python train.py --n_layer=13 --n_experts=64 --activation="squared_leaky_relu" --moe_layers=[0, 1, 2, 3, 4, 5, 6, 7, 8, 9, 10, 11, 12] --groups_per_token=2 --init_std_router=0.0197 --optimizer="laprop" --beta1=0.9
Below are experts of layer 9 (counted from 0) of a mixture-of-experts language model. Rows are named router (the router's row for the expert), up (a neuron's input weights, with its number) and show model dimensions 0-223. Each number is 128 + 24 x the weight over its row's rms, rounded and kept within 0 to 255.
Before each expert's rows: "mostly gets" lists some tokens that are sent to it at least half of the time. This comes from a sample of Wikipedia text that the model never trained on.

# expert 4
mostly gets: " bus", " spin", " Rank", " brand", " kick", " pitch"
router [118  97 101 124 170 103 102 107 114 101 133 167 168 136 122  99 171 116  93 149 116 102 146 160 167 129 139  76 131 103 140 102 144 173 111  98 122 149 106 141 169 136  80 104 173 122  86 125 130 113 133 135 133 101 162 140 169 131 137 110  99 161 149 108 160 126 154  96 153 110 136  84 129 150 163 143 150 106 131  92 104 110 119 145 132  92 113 148 135 156 141 138 106 122 112 145 108 127 117 128 156 116 110 156 168 140 108 140 122 134 129 129 122 136 161 141  88 120 139 166 116 114 139 162 108  72 143 179 112 179 113 111 121 159 114 131  71 172 134 170 115 127 116 138 136  80 149 104 122 123 115 142 106 107 154 144 135 145 135 105 110 152 123 105 100 121 100 103  87  95 156 151 138 151 169 153 128 141 120 141 140 150 152  94 110 147 138 113 151 122 125 146 109 123 142 136 160 102  86 162 103 143 161 154 113 114 140 123 120 113 147 134 157 132 147  78 116  81 125 171 105  89 141 152]
up0 [134  97  92 116 115 149 130 152 107 111 143 113  85  95 132 159  81 128 147 114 112 156 120 155 153 132 166 115 119 144 138 141 119 120 119 140 150 152 143 122 122 132 121 148 159  79 119  74 136 133 143 112 157 147 128 118 164 109 170 114 139 129 119 102 128 138 119 124 142 129 114  96 102 151 123 111 166 144 128 101 159 149  91 173 155 154 122 129 131 150 152 139  95 131 124 137 124 134 130 128 164 106 111 136 125 124 122  90 134 173 112 103 129 154 144  84 111 121 121 175 137 182 112  92 110 117 169 146 130 140 142 103 115 139  80 142  92 160 142 116 100 129 141 150 137 140 109 108 120 138 145 150 109 153 149 143 151 147 153 120 135 148 117 110 157 109  77 129  76 185 129 155 164 144 123 136 102 137 115 167 111 106 162 116 116 111 123 164  91 111 136 162  98 167 174 104 159 137  97 127 134 156 147 120 106 151  80 166 109  66 131  64 105  70 121 136  99 129  86 110 152 112 138 111]
up1 [165 153 109 132 160 125 118 152 127 128 106 152 157 133  98 175  60 119  98 159 103  95 111 130 127 117 128  97 100 139 104  91 147 137 132 130 133 114 130 119 159 163 124 122 121 161 107 159 120 130 129 186 111 128 130 118 129  78 142  86 127 141 127 145 125 141 141 151 173  87  92 126  86 137 134 138 153 153 130 121 137  76 105 128 104  89 104 131 128 126 128 174 120 111 167 117 147 119 122 163 141 127 144 110 112 134 131 115 140 125 157 139 154 137 150 141 150 131 119 157 142 177 117 118 101 129 162 144 108 114 101  76  91 115 110 145 146 132 162 155 141 138 121 159 117 103 155 123 122 120  86 106 107  76 114 121 165 127 158 131 127 132 107 134  65  84 108 105 106 122 108 141  81 128 137 198 151 113 110 172 166 167 117 138 136 134 163 130 134 167 154 105 155 123 144  91 145 123 106 135 127 147 116 111 130 151 164 102 157 147 176 133 104 116 140 123  97 126 108 121  75 147 124 169]
up2 [ 78 164 112 154 145  99 107  87 133 123 168 125 123 108 127 101 121 162  83 133 116 107 156 135  99 111 175  95 110 129 160 174 123 164  94 161 167 164  73 130  98 173 167 123 135 130 119 127 100 135 122  91 116  94 109 148 111 117 105 126  94 119 105 146  98 107 139 149 127 141 149 137 106 134 135 124  97 124 157 120 148 126 131 167 123 145 125 141  92  99 172 166 155 121  74 104 139 114 150 137 111 154 127 128 151 144 135 153 117 144 133  87 119 112 143  88 155 134 108 126 139 154 102 105 135 136 108 169 123 137 103 163  82 122 109 154  73 124 123 119 113 106 140 142 146 128 172 140 133 143 159  94 142 136 123 119  93 175 147 150  96 126 132 174 144 152 106 148 102 150 139 145 161 148  87 115 146 112 142 139 152 106 109 101 128 146 131 130  97 128 122 157  83  82 140 149 101 135 139 117 120 126 103 103  85 128  85 118 135 112 139 148 186 189 134 125 123 119 132 122 154 150 138 136]
up3 [ 97 124 113 129 153 135  88 101 149 131 113 168 119 144 119 210 106 159 104  97 152 141 150 123 157 134 129 119 127 165 146 159 125 137 122 149 115 160  92 104 123 125 140 138 127 104 114 137 111 130 173 106  97 162  93  85 120 150 139 129 112 149 119 125 163  90 137  90 134 112 122 114 146 136 116 125 141 157  78 125 113 138 119 146 115 145 115 121 121  95 168 102 164 117 132 109 132 143 121 178 109 114 132 133 109 120 145 117 130  72 152 120 112 142 146 123 115 153 139 106 112 131 138 115  94 106 164  77 112 141 139 112 107 105 119 122  99 118 131 138 132  91 160 165 133 133 165  80 145 119 110 107  75  89 176 108  94 152 124 161 103 152 109 127 153 108 127 110 131 113 128 141 132 145 127 194 160 133  87 154  88 119 153 118 104 156 133 134 139 125 122 130 160 190 139 175 132 115 121  97 155  69 152 133 136 113  82 145 121 137 124 153 135 108 169 106 155 142 119 159  94 174 121 144]

# expert 49
mostly gets: " public", " private", "inomial", " This", " Major", " Fair"
router [129 108  94 123 154 113 122 124 113  74 112 133 134 138 133 108 119 126 100 127 145 124 162 157 148  98 130  94 125  70 162 106 149 154 121  83 127 166 121 156 142 146  90  99 158 121 103 131 144 104 119 154 129  97 141 130 140  90 149  93  91 165 140  98 149 164 141  94 155 104 150  92 131 136 149 144 171  92 123 117  91 138 150 162 138 125  92 154 106 166 145 135  83 141 124 141 110 160 119 142 174 104  99 164 145 121 110 119  74 133 148 127 105 162 155 134  93  92 118 163 122 149 162 135 112 107 147 160  76 147 107 116 137 155  94 159  95 148 129 138 110 167  99 140 139  94 155 111 120 136 137 135  97 127 136 137  93 168 156 106 130 135 148 157  97 130 104 104 115 102 167 127 169 150 129 137 140 125 134 120 145 151 142 122 114 136 117 145 112  86  92 131 124 126  96 106 153  95 112 139 112 165 153 152 155  94 147 111 104 145 136 148 161 109 148  81 131  97 143 149 107  96 163 150]
up0 [131 177 113 130 104 143 171 138 132  70 133 131 141 138 143 132 130 169 100 103 131 112 178 105 168 107 148 124  77 124  87 129 133 103 156 117 135 125  77 102 144 150 117 139 102 138 109 144 121 179 116 135 139 111 132  98 119 133 151 132  84 172 128 123 104 126 117 159 148 139 142 142 144  68 143 129 144 129 116 149  93 151  80  87 121 116 108  88  93 135 147 141 130 127 156 116 144 149 136 163  87  84 132 154 162 140 150 185 160 147 112 105 144 114 128 124 115 162 132 153 113 156 115 110 114 108 169 117 117 127 122 145 144 145 136 134 106  98 102 158 104 127 114 131 139  62 118 175 142 143 134 114 118 151 112 112 150 178 145 135 132 144  75 131 152  76  95 136  84 117 102 141 140  81 149 169 114 154 125 109 111 156  98 126 118 133 119 123 135 155 122 138 109 116 144 121 169 112 145 113 109 117 151  88 134 143 163  96 147 151 106 167 121 103 117 112 167 123 165 108 103 109 139 143]
up1 [122 102 139 169 108  77 104 110  84 143 118 138 112 144 110  87 134 150 102 102 135 157 117 110 138 135 126 125 130 133 154  94 135 104 138 116 133 116 152 170 144 148 102 124 140  87 134 120 120  88 115 145 143 123 126 148  99 157 143 128  92 123 121 124 131 102 152 129 156 153 111 149 120 137 129 149  91 109 126 140  94 135  96 115 124 100 148  96 164 151 159 110 129 137 118 125 157 130 162  78 126 134 152 139  89 144 113 107 149  62 111 120 149 131 140 156 142 156 140 126 137 124 155 132 158 171 124 122 125 151 113 101  97 149 113 148 131 177 159 135 141 104 127 143 158 113 143 134 121 113 116 135  85  82 125 148 161 155 141 158 159 135 136 106 113 140  93 122 116 129 118 175 175 112 108 144  96 164 113 172 117 139 142 101 150 131 122 112 174 141  76 105 106 110 108 150 104 149  46 150 122 135  86 129 124 176 105 102 125 127 194 183 112 186 151 115 129 160 146 112 112 123 124 110]
up2 [143 149 164 123 165 128 130 121  93 114 106 126 158 120 123 149 121  99 156 119 150 146  85 109 127 114 115 133 139 115 100 105 100 131 149 103 129 110 106 124 137 138 156 160 145 115 142 120 150 129 121 144  95 120 105 142 130 100 192 120 122 136 126 130  99 131  87 155  88 146 142 138  82 160 143 141 146 143 202 114  87 100 109 114 133 130 149 141 109  99 137 130 148  71 143 142 130 120 127 118 166  91 101 136 145 129 100 123 134 159  99  83 132 170 138 118 103  84 128 164 126 136 151 129 100 100 173 100 108 170 168 141  92 104 168 145  96 143 117  80 129 157 159 120  84 142 130  95 131 127 143 127 141 141 100 165 153 149 154  81 128 122 108 137 140 159 162 119 119 102 136 131 129 116 124 143 144 107 121 116 108 142 158 139 123 125 108 162  81 132 117 142 151 157 116 143 132  85 150 147 122 151  83 118 109 150 162 112 135  76 129 142 108 159 174 145 127 113  56 110 101 164  97 138]
up3 [112  92 132 116 147 146 108 123 154 142 121 141 128 108 146 152 162 154 137 181 134 144 142 123 128 108 136 123 119 136 171 157  97 177 140 131 129 115 139 126 106 115  90  86  77 150 137 152 151 111 189 100 162 124  56 105 128 178  97  84 138 163  86 122 115 123 113 125 134 144  96 113 117 133 143 157 122 147 137 133  90 133 124 122 137 116 135 144 120 188 128 142 103 133 146 113 124 121 109  96 128 117 124 164 151  76 142  61 105 160 107 141 111 163 130 150 183 154  89 127 141 116 131 111 135 156 155  78 129 116  86 125 133 120  93 153 127 117 154 110 119 152 132 145 158 142 130  97 136 101 146 153 119 134 126 132 131  91 119  65 147 120 125 158 150 133 149 128 135 114 130 141 129 143 115 149 116  95 130 120 105  92 172 126 111 102 125 103 114 138  86 152 149 142 120 136 168  85 148 156 168 167 111 156 161 131 127 115 131 144 156  96 101 159  96 123  97 104 128 135 100  92 138 125]

# expert 20
mostly gets: " ==", "Production", "\n", " listing", " GD"
router [136 108  98 157 162 115 108 105 117  81 143 138 126 137 119 122 129 127 113 136 142 104 171 134 166 112 127 108 125  83 171 140 129 147 133  88  96 141 142 164 148 147  71 129 138 101  84 116 158 126  98 136 122 103 147 111 133 127 163  85  84 156 156  71 135 151 160 109 155 124 123 103 134 131 184 148 163 104 156 118  89 138 134 156 147 131 141 167 112 150 162 110  86 152 127 139 101 144 105 141 176 133 104 171 167 119 132 125  96 143 182 144 107 137 150 148  80 123 133 159 124 141 168 155  86 127 109 153 106 145 116 118 117 140 109 164 115 141 121 147 102 130 100 143 123 107 149 112 107 160 123 143 117 136 154 129 132 169 140 115  94 153 121 125  92 165 136  81 122 107 142 131 141 139 142 121 144 124 126 130 129 168 126 134  96 163 115 142 135  80 115 156 105 132 135 109 176 121 125 162 138 161 133 156 160  91 124 108 116 126 150 135 154 100 129 105 106  77 166 145 126  86 154 153]
up0 [111 114 160 152 135 100 106 126 177 126 132 102 125 110 147 113 120 178 135  94 120 115 125 122 133 106 122 121 130 165 169 140 130 145 126 165  82 119 138 139 154 154 105  93  91  95  74  79 165 163 121 115 152 162 141  98 133 122 138 123 119 115 121 120 130 151 138 123 106 110 123 160 112 139 111 174 119 138 108 149 108 128 167 156 106 128 126 140 120 123 135  85 161 108 184 125  98 178 146 124 104 110 125 160 127 150 146 102 125  72 125  81 147 161  77 112 115 138 135 146 146 110 132 136 123 130  79  99 135 139 117 149 124 138 152 106 121 121 132  69 115 157 128 142 112 121 103  85 127  93  98 173 146 106 118 155 142 175 113  86 186 158 115 158 118 145 132 144 128 114 186 151 137  97 114 104 177 154 101 130 145 162 185 112  94 146 137 140 106  88 128 146 151 116 129 140 124 119 155 140 109  98 133 126 124 128 129 123 127 180 138 142 126 114 141 125 106 141 102 151 144 108 169 122]
up1 [106 116 157 128 154 102 149 148  91 137 142 107 128 119 126 145 104 152 135 102  97 175 158 154  89 101 143 129 111 160 176 153 187 193 114  95 172 139  98 127 114 130  93 139 136 128 111 177 151 130 182 140 148 113 144 143 125 124  85 146 175 133 100 113 170 124  86 177 120  94 144 127 123 148 123 129 136 104  85 118 105 133 117 193 127 147 132 151  98 128 125 127 129  82  96 132 113 151 125 113 140 137 154 112 107 122 165  94 119  67 149 142 108 112 100 117 110  93 111 148 127 120 122 142 120  98 130 165 131 151 109 128 153 122 111 117  94 140 139  60 149 109 141 129 116  72 139 149 122  97 138  75  98 124 128 126 109 179 106 115 116 102 127  83 100 149 112 125 135 133 158 144 114 145 150 112 138 125 122 131 127 144 143 135 108 114 169 160 171 126 110 145 129 119 103 141 112 124 139  94 166 131 166 103 104 128 139 156 130 145 107 125 119 130 127 153 125 111  90 127 142  96 104 131]
up2 [110 117 159  92 150 123 116 138 169 111 123 146 134 155  86 110  95 109  77 193 153 135 106 151 133 117  85 117 167 109 116 139 122 107 103 114 137 160 100  93 148 129 119 123 130 146  94 155 130 157 173 132 133 134  71 132 154 104 114 108 180 143 142 108 112  98 148 155 129 168 155 102 137 143 115 132 166 147  84 120 154  88 104 115 154 128 159 143 160 128 170 168 148 115  94 123 120 125 115 132 109  99 136 119 166 118 157 130 137 106 117  76 114 101 123  96 127 158  76 132 139 118 110  76 186 129 104 123 102 116 141  94  93 123 138 122 141 132 125 146 119 123  95 135 115 125 128 147 104 126 113 137 113  87 139 135 146 154  78 155 106 125 123  88 108  93  77  84 103 133 172 172 125 109 132 142 193 133 120 109  97 152 155 143 139 133 140 143 143 130 111 138 102 106 124 138 168 117 134 134 148 105 127 108 142 137 147 145 100 123 147 186 129 129 153 116 107 126 125 146 129 143 117 112]
up3 [137  93 116 127 134 156 128 130 106 103 131 106 122  96 126 137 104 120 148 157 119 100 114 119 116 109 165 125 143 132 130 152 115 111 135 128 159 148 132 137 117  90 134  86 141 107 119 105 163  85 125 120 158 141 144 145 125 136 147 151 153 133 190 122 162 146 103 115 120 131 129  98 170 121 115 144 152 109 112 142 120 119 194 121 109 128 102 135 148  99 138  84  87 126 184 141 136 115 150  93 123 132 120 140 133 174 161  91 110  98 131 152 112  86 109 179 121 130 115 136 134 102 166 154  42 140 144 139 141 150  93 140 126 143 102 151 127 123 145 127 139 112 162  98  97 124 129 117 109 178  91 138 123 158 168 128 130  65 118 159 102 119 139 125 131  95 141  92 141 133 145 142 142 139 113 127  86 134 169 117  78 162 130 146 124 131  65 119 134 138 107 130 167 103  96 139 155 101 138 157 170 108 151 106 164 125 124 125 124 149 137 131 140  94  96 122 134 187 165 137 160 126 144 151]

# expert 45
mostly gets: " Occupation", " Genre", " Animali", " Genus", "Scientific", " Died"
router [125 114  99 130 151 123 121 109  93  88 150 144 129 115 148 107 137 119 139 139 135 109 161 131 162 141 148 100 131  97 144 111 154 171 116  98 125 148 132 158 135 149  84  68 134 122  66  90 137 117 119 150 126 125 162 136 159 107 155  96  84 156 152  94 156 148 147 114 146 111 129 101 121 168 167 133 180 114 125  63  74 136 144 155 151 127 100 167 104 166 136 120 109 149 118 119 105 145 117 115 165 124 109 150 142 137 100 143 108 124 138 128 122 144 138 147 102 116 115 170  98 125 154 142 109 114 141 144  82 159 111 110 137 136 119 112 108 135 108 139  94 140 118 149 150 109 147 109 105 118 152 145 118 120 155 147 108 162 154 117 132 165 148 157 111 111 102  81 127 135 159 136 128 112 117 153 159 116 156 110 165 175 113 140 106 173 122 159 112  78  92 135  97 137  99 127 160 118  96 165 115 147 157 168 155 115 156 104 115 147 138 137 172 116 136 108 108  73 152 177 128 126 138 139]
up0 [112  64 147 184 109 116 123  43 101 103 132 169 155 145 134 131 133 100 149 100 158 146 101 113 125 133  99 107 138 150 114 117  96 143 124 125 112 156 192 119 114  84  73 142 124 107  97 169 113 126 115 122 164 130  93 127 120 102 141 139 163  88 115 107  88 132 128 130 130 158 114 121 174 113 150 122 119 151 137 131 112 111 102 107 115 132 147 124 121 139 123 145 169 144 106 118 130 135 129 164 136  81 147 148 103 169 131 131 144 138 151 150 145 114 119 169 119 140 149 126  88 159 155 155 132  92 133 117 120 165 130  95 114 145 111 134 168 138 157 128 119 130 177 162 147 112 122 144 121 146 112 101 141 187 120 157 137 142 132 103  88 103 131 132 132 133 141  55 143 128  85 143 127 130  97 122  64 120 120 130 104 100 124 105 160 125 147 155 121 122 132 126 139 141 148 111 143 123 103  81  99 164 165 155 154 128 124 128 125  95 172 164 136 126 118 149 132 114 162 132 136 118 127 114]
up1 [134  93 107 125 134 132 140 119  96  99 123 163 178  92 125 135 114 150 106 134  88 129 135 132 155 137 131 124 190 136  97 138 129 122 153 156  68 144 153 135 114 127 105 126 133 129 137 200 165 153  84 114 164 131 160 125 118  84  98 117 118  91  98 149 114 133 141 137 171 152 132 109 131 106 175 102 144  99 133 147 116 136 109 145 149  84 117 140 111 107 111 131 130 138 108 133 135 119 134  83 136 116 132 124 142 145 107 123 126 159 106 144 163 121 138 197 103 126 119 108 143  96 138 143 169 151 136 163  82  90 175 114 107 129 114 120 138 144 112 124 106  86 155 128 115 153 122 114 134 144 141 150 131 100 143 130 123  97 164 113 140 130 102 140 123 134 100 153 126 107  99 182 126 130  99 111  84 141 124  94 137 119 100 127 156 146 122 133 139 113  65 100 142 138 115 122 139 110 158 166 160 176  93 154 144 153 127 165 124 101 130  84  89  83 109 100 136 178 132 144 119 106 113 155]
up2 [113 159 105 148  99 121 153 160 169 136 132 106 111 122 115 110 148 129  87  93 120 139 145 180  95 134 182 109 133 139 122 134 129 105 141 189  86 110 119 123 142 164 115 138 124  84 120 155 153 115 116 131 131  86 110  87 138  92 112 175  79 135 146 110 135 116 135 157 122 112 150 152 167 125 125 100 127 146 192 118  60 149 145  83 138 167 120 127 127  84  88 151 119 154 131  95  85 123 125 151 161 149 118 112 131 139  88 128 155 141 142 129  87 162 164 125 135 130 153 129  69 153  74 122 101 149 102 145 116 155 135 131 123 113 134 119 127 142 141  68 129  90 137 118 136 118 128 122 133 164 130 101 103 133 113 122  93  90 123 156 150 151 141 108 117  80 128 121  85 144 124 119 114 136 128 154 154 145 158 161 132 141 129 124 150 166 128 139 118 120 131  81 162 152 170 131 142 146 116 139 161 101 135 141 124 126 150 148 151 164  87 138 116 119 141 118 102 137 111 149 125 129 155 125]
up3 [133 146 126 123 132 139 107  94 193 109 138  82 106 170 103 105 131 128 141 112 133 100 144 117 134 141 139 112 126 131 129 119 139 106 107  99 154 118 168 156 130 136  88 102 120 123 135 194 119 132 117 135 166 123 139 117 122 134 111 148 140 122 130  98 164 158  80 131 114  96 118 137 150 153 113 149 169 122  95 128  55 133 129 137 137 148 163 112  85 129 140 139 143 128 119 139 123 162 126 128 134 108 134 114 123 114 145 115 126 122 114 125 118 133 185 106 100 151 133  82 132 108  92  84  88 111 164 129 152 141 118 105 173 138 143 104 105 123 102 110 133 176 114 127 148 106 127  81 109 129 134 135 111 117 152 157 104 112 128 112 163 127 116  98 159 158 118  98 135 115 112 108 148  92 132 128 168 138  70 141 110  77 161 139 137 113 154 130 125  88 141 136  87 119 155 185 156 135 178 108  96 142 170 157 136 134 132  91 150 122 172 133 141 103 177 135 119 145 101  91 150 181 136 109]

# expert 62
mostly gets: " Phyl", " Sa", " #", " •", " prior", "Official"
router [137 116 104 161 141 128 119 121 109  95 122 149 118 128 113 121 160 116  85 128 147  98 145 180 163 123 136  93 134 100 137 136 150 167 140  90 108 173 101 162 151 165  97  99 169 132  66 122 159 109 145 166 113 108 136 130 167  73 120 103 125 179 128 108 142 145 139  99 154  87 145 101 123 129 136 119 155  85 148 125  86 140 152 147 163 113  97 155 116 146 135 109 101 137 128 150 115 139 112 136 146 122  84 180 134 132 107 111 118 124 144 137 107 158 155 131  87 116 105 138  92 133 139 140 119 112 128 158  91 149 111 112 128 187 113 144 136 150  95 156 117 165 112 168 139  98 150  91 103 138 124 149  99 118 156 134 105 156 140 105 121 166 136 125 102 150 100  80 108  88 139 114 146 145 121 143 168 118 160 136 123 135 119 125  96 165 118 135 131 103  90 154 123 118 127 108 158 100 109 166 112 166 148 155 153  93 126  85 107 120 142 119 136 132 148  89 131 112 127 138 122 129 165 174]
up0 [ 92 141  80 128 155 117 110  66 133 131 112 133 143 132 132 118 153 139 130 130 136 139 124 169 121 142 167  87 143 118 110 174  94 156 156 100 130  95  85 122 134 119 115 125 166 133 113 136  87 134 173 136  94 146 120 122 113 110 139  62 153 166 130 148 168 134 111 116 131 103 118 119  82 137 103 146 135 108 132 126 104 156 167 114 114 160  98 152 137 110 123 139 127 107 153 140 152 133 120 115 138 132 130 124 192 141 109 104  98 126  96 132 130 154 134  98 128 162  86 124 170  78 125 101 105 121 139 112  88 140 103 130 104 128 156 165 147 106 134 143 141 128 127 151 136 100 161 132 153  76 151 127 138 109 112 159 126 180 148  98 114 190 107 134 116 136 122 142  89 106 157 132 121 110 156  90 171 131 165 184 111 121 120 118 128 122 157 143 133 132 124 152 143 138 124  84 127  99 156 166 124 113 121 124 113  75 118  55 133 122 165 154 120 145 135 122 149 139 116 111 144 140 156 142]
up1 [143 120 121 169 119 118 137 141 161 129 102 120  92 134 117 131 144 109 154 163 108 136 111 130 142 152 136 101 129 118 196  89  95  94 193 122 110 154 141 137 133 144 158 124 152 138 136 143 134 130  96  87 130 151 115 142 147  86 143  80 147  95 155  94 131 108 118 139 136 127 169 126 146 104 115 145 156 112  96 133  99 138 102 119  95 126 152 134 115  98 101 121 108 121 164 135 104 129  85 121 114  91 151 101 105  99 138 149 118  87 137 140 134 126 174 137 117 125 101 137 158 121 117 126 151  89 144 155 155 124  91  98  95 160 146 157 117 140 165 108 121 142 106 148 152 130 105 157 137 126  84  89 134 125 135 129 115  99 136 145 102 122 160 161 175  98 154 131 130  80 105  96  84 131 136 112  98 153 142  97 124 123 151 135 156 167 134 145  94 109 151 139 131  69 162 121 110 129 106 122 192 126 121 114 114 122 155 122 101 122 185 162 104 101 145 140 148 133 186 139 117 147 151 167]
up2 [127 165 104 126 105  93  91 187 107 123 176 152 127 119  73 121 102 136 109 119 155 155 125 114 169 155 122 107 124 121 166  99 127 129 146 144 145 141  99 142 145 135 141  83 136  95 137  95 133 105 112 121 145 134 136 101 165 141 118 104 143 116 102  99 151 143 116 123 111 126 163 140 111 106 124  85 180 171 115 111 142 111 148 135 131  76 141  91 138 145 135  83 146 112  81 147 119 126 134  91 135 113 115 134 112 152 143 131 127 141 133 145 177 104 137 150 130 135 160 120 131 152 123 125 135 137 137 119 116 123 144 111  81 100 147  98 149 151 116 145 132 132 132  98 160 166 158  91 137 110 116 199  62  99 121  92 110 122  99 130 142 110 161 156 126 115 175 144 142 155 109 132 146 152 139 124 111 115 124 144 138 134 136 160 167 117  88 141 110 135 128 146 144 157 125 142  83 142 121 135 161 131 176 122 164 154 104  84 116  93 139 167  94  86 100 109 132 114 144 157  67 132 149 121]
up3 [107 112 133 120 120 124 164 120 112 122 121 112 117 130 118 156 126 148 122 124 118 106 126 153 123 124 114 165 110 102 159 142 142  99 140 144 100 120  94  92 155 164 131 174 161 110 114 110  99 145 126 192 118 164  89 166 142  85  87 124  75 104 129 100 195 151 125 125 143 130 183 138 145 122 105  57 146 177 111 116  98 150 126 134  83 103 127 105 123 137 123 160 123 122 141 108 146 118  94 125 172 126 118 157 149 153 109 110 123 178 115  79 139 148 147 118 119 137 146 142 136 152 125 117 150 103 127 156 119 125 102 158 104 158 153 106 115 177 151  97 146 108 121 155 127 104 110 165 130 106 155 132 110 136 117 122 167 170 147 127 117  96 108 105 117 160 130 145 116 105  85 132 151 141 113 161 166 146 104 122 110  70 116 157 140 122 131 151 102 134 105 125 109 137 140 130 160 140 134 135 114  98 136  85 101 172  99 159 143 119 144 129 133 158 128 142 103 127 151 154  90 110 182 130]

# expert 14
mostly gets: " city", " town", " one", " site", " village", " state"
router [126 113 118 141 134 114 109 130  98  62 131 142 132 132 137 146 120 117 116 132 156 123 153 135 173 102 152  82 124 113 146 131 182 164 132 101 142 132 120 147 129 149  69  96 137 123  75 138 127 120 117 136 118  97 146 158 150  88 162 103 113 172 157  92 148 169 150  87 165 106 143 104 146 141 181 124 149 114 158  74 120 151 132 176 121 117 119 154 100 154 125 138  88 135 131 184 117 141 116 147 158  88 113 136 162 132 122 133  99 131 131 141 119 156 149 143  90 143 104 166 137 145 165 142 112  94 174 137  98 138 122 109 112 177 115 150  79 154 103 152  90 127 112 137 122 106 156 128 109 131 135 117  84 121 151 127 116 154 118 134 119 157 139 137 111 160 110 111 104 114 142 109 143 147 133 148 159 116 173 105 120 143 127 118  96 160 128 144 101  86  93 128 101 122  95  94 145 118  95 146 104 118 166 142 146 120 135 124 121 142 137 146 163 113 127  89 134  79 144 164 113 123 143 163]
up0 [110 117 198 155 106 115 155  76 127 113 151 163 143 131 160 107 111  87 123 133 114  59 110 133 153 126 117 120 105 137 153 129 136 133 134 141 125 103 143 137 112 147 109 106 126 117 123 185 145 147  81  90 137 106 148 162 145 110 138 128 133 146 104 122 113 157  99  66 142  94 103 113 124 108 153 123 143 126 152 151 101 121 149  97 123 148  78 101 129 129 121 174 128 145 105 148 153 112 154 130 160 161 128 128 157  77 121 135 152 138 160 124 133 123 109 101 150 146 133 141 149 133 127 180 140 158 125 127 137 120 124 103 140 100 131 117 112 135 128 105  68 115 134 121 112  85 111 146 147 140 166 103 130 119 138 129 146  85 124 123 143 186 129 161 146 152 109 123  85 104 161 161 114 131 147 113 105  91 127  87 112 129 138  72 121 128 126 167 125 112 142  96 151 101 151 105 145 141 170 140 131 134  99 120 151 154 100 118 142 146 143 108 121  97 131 143 199 131 149 161  79  97 123 161]
up1 [137 142 105 170  91 121 165 119  99 166 161 156 143 149 109  87 136 166 153 133 126 169 114 123 113 124 168 110 126  84 119 142 166 133 141  96 105 134 129 127 147 162 122 102 114  98 110  68 121 143 115 124 130 143 123 142 109 165 146 146 145 131 107 127 143 121 128 146 149 141 144  78 143 120 112 149 141 160 120 134 148  98  77 125 140 149  97 136 102 143 156  96 102 134 103 139 117 113 141 180 143 137 127 122 126 114 169 143  85 164 117 114  97 129 168  75 102 159 132 125 145 134 113 144 156 139 132 124 115 137 126 133 147 163 173 120 110 126 162 113  70 153 100 156 141  88 103 160 117 111 154 111 150 139  86 109  93 127 168  80 146 120  97 148 118 142 105 121 164 120 138 147 118 142 150 149 136 129  51  92 103  99 132 127 119 134 117 125  68  83 163 102 132 153 193 120  95 117 107 102 141 142 148 142 136 134 135 139 150 109 181 117 123 108 132 118 117 136 123 151 129 124 124 108]
up2 [144 140 136 136 145 115 184 132  79  98 125  96 142 122 112 128 124 152  83 192 106 148 135 186 137  85 158 154 115 105 130 112 147 139 118 109 120 112  93 144 121 150 132 129 140 123 128 138 127 120 164 109 119 129 142 145  97 130 138 138  61  98  74 126 141 117 133 139 173 146 109  79 133 148 166 120 127 110 163  98 145 129 147 103 148 145  81 159 122  87 118 143 119 111 127 135 101 113 124 163 116 141 144 101 115 128 146 186 153 104 129  98 105 120 129 109 130 125 155  96 125 169 135 187 148 135 121  95 148 171 141 115  96 164 101 125 104 107 123 112 115 154 124 100 125 123 130 156 146 128 125 149 160 136 137 127 119 113 116  87 150 147 115 120 138 132 115 145  75 138 149 135 119 116 136 168 161  74 146 111 165 123 130 129 132 161 162 134  92  97 137 123 143 123  95 110 147  90 123  97 110 135  89 101 184 157 162 121 127 123 160 148 164 154 104 158 171  91 122 131 113 147 135 104]
up3 [111 114 113 167 100 112 136 125  87 132 126 147 112 116 159  88 142 136 117 116 102 156 120 142 133 107 169  81 102 125 107 158 125 103 114  91 124 128 108 135 124 125 116 113 164  81 118 156 105 143 132 122 102 143 106 131 153 117 125 137 146 115  92 104 128 114 156 154 176 133 169 106 133 130 178 104 118 143  82 132 122 117 120  87 105 166 102 131 146 113 154 139 152 144 192 109 130 147 112 147 144 144  86 100 113 126 147 140 102 165 108 145 106 150 152 151  88 126 128 142 149 115 128 134 116 150  95 110 135 133 126 164 113 156 153 170 136 145 141 203 120 158  85 102 116 120 135 124 122 153 114 138 143 144 108 106 140 111 133 135 134 110 141 182 104 157 120 153  80 123 129  93 158 114 147 161 137 166 171 126 100 114  79 163 138 118 129 120  87 164  99 127 146 116 104  74 152  81  88  96 108 106 111 113 166 136 159 177 148 138 130 113 136 142 132 114 140 155 133 141 122 132 175 157]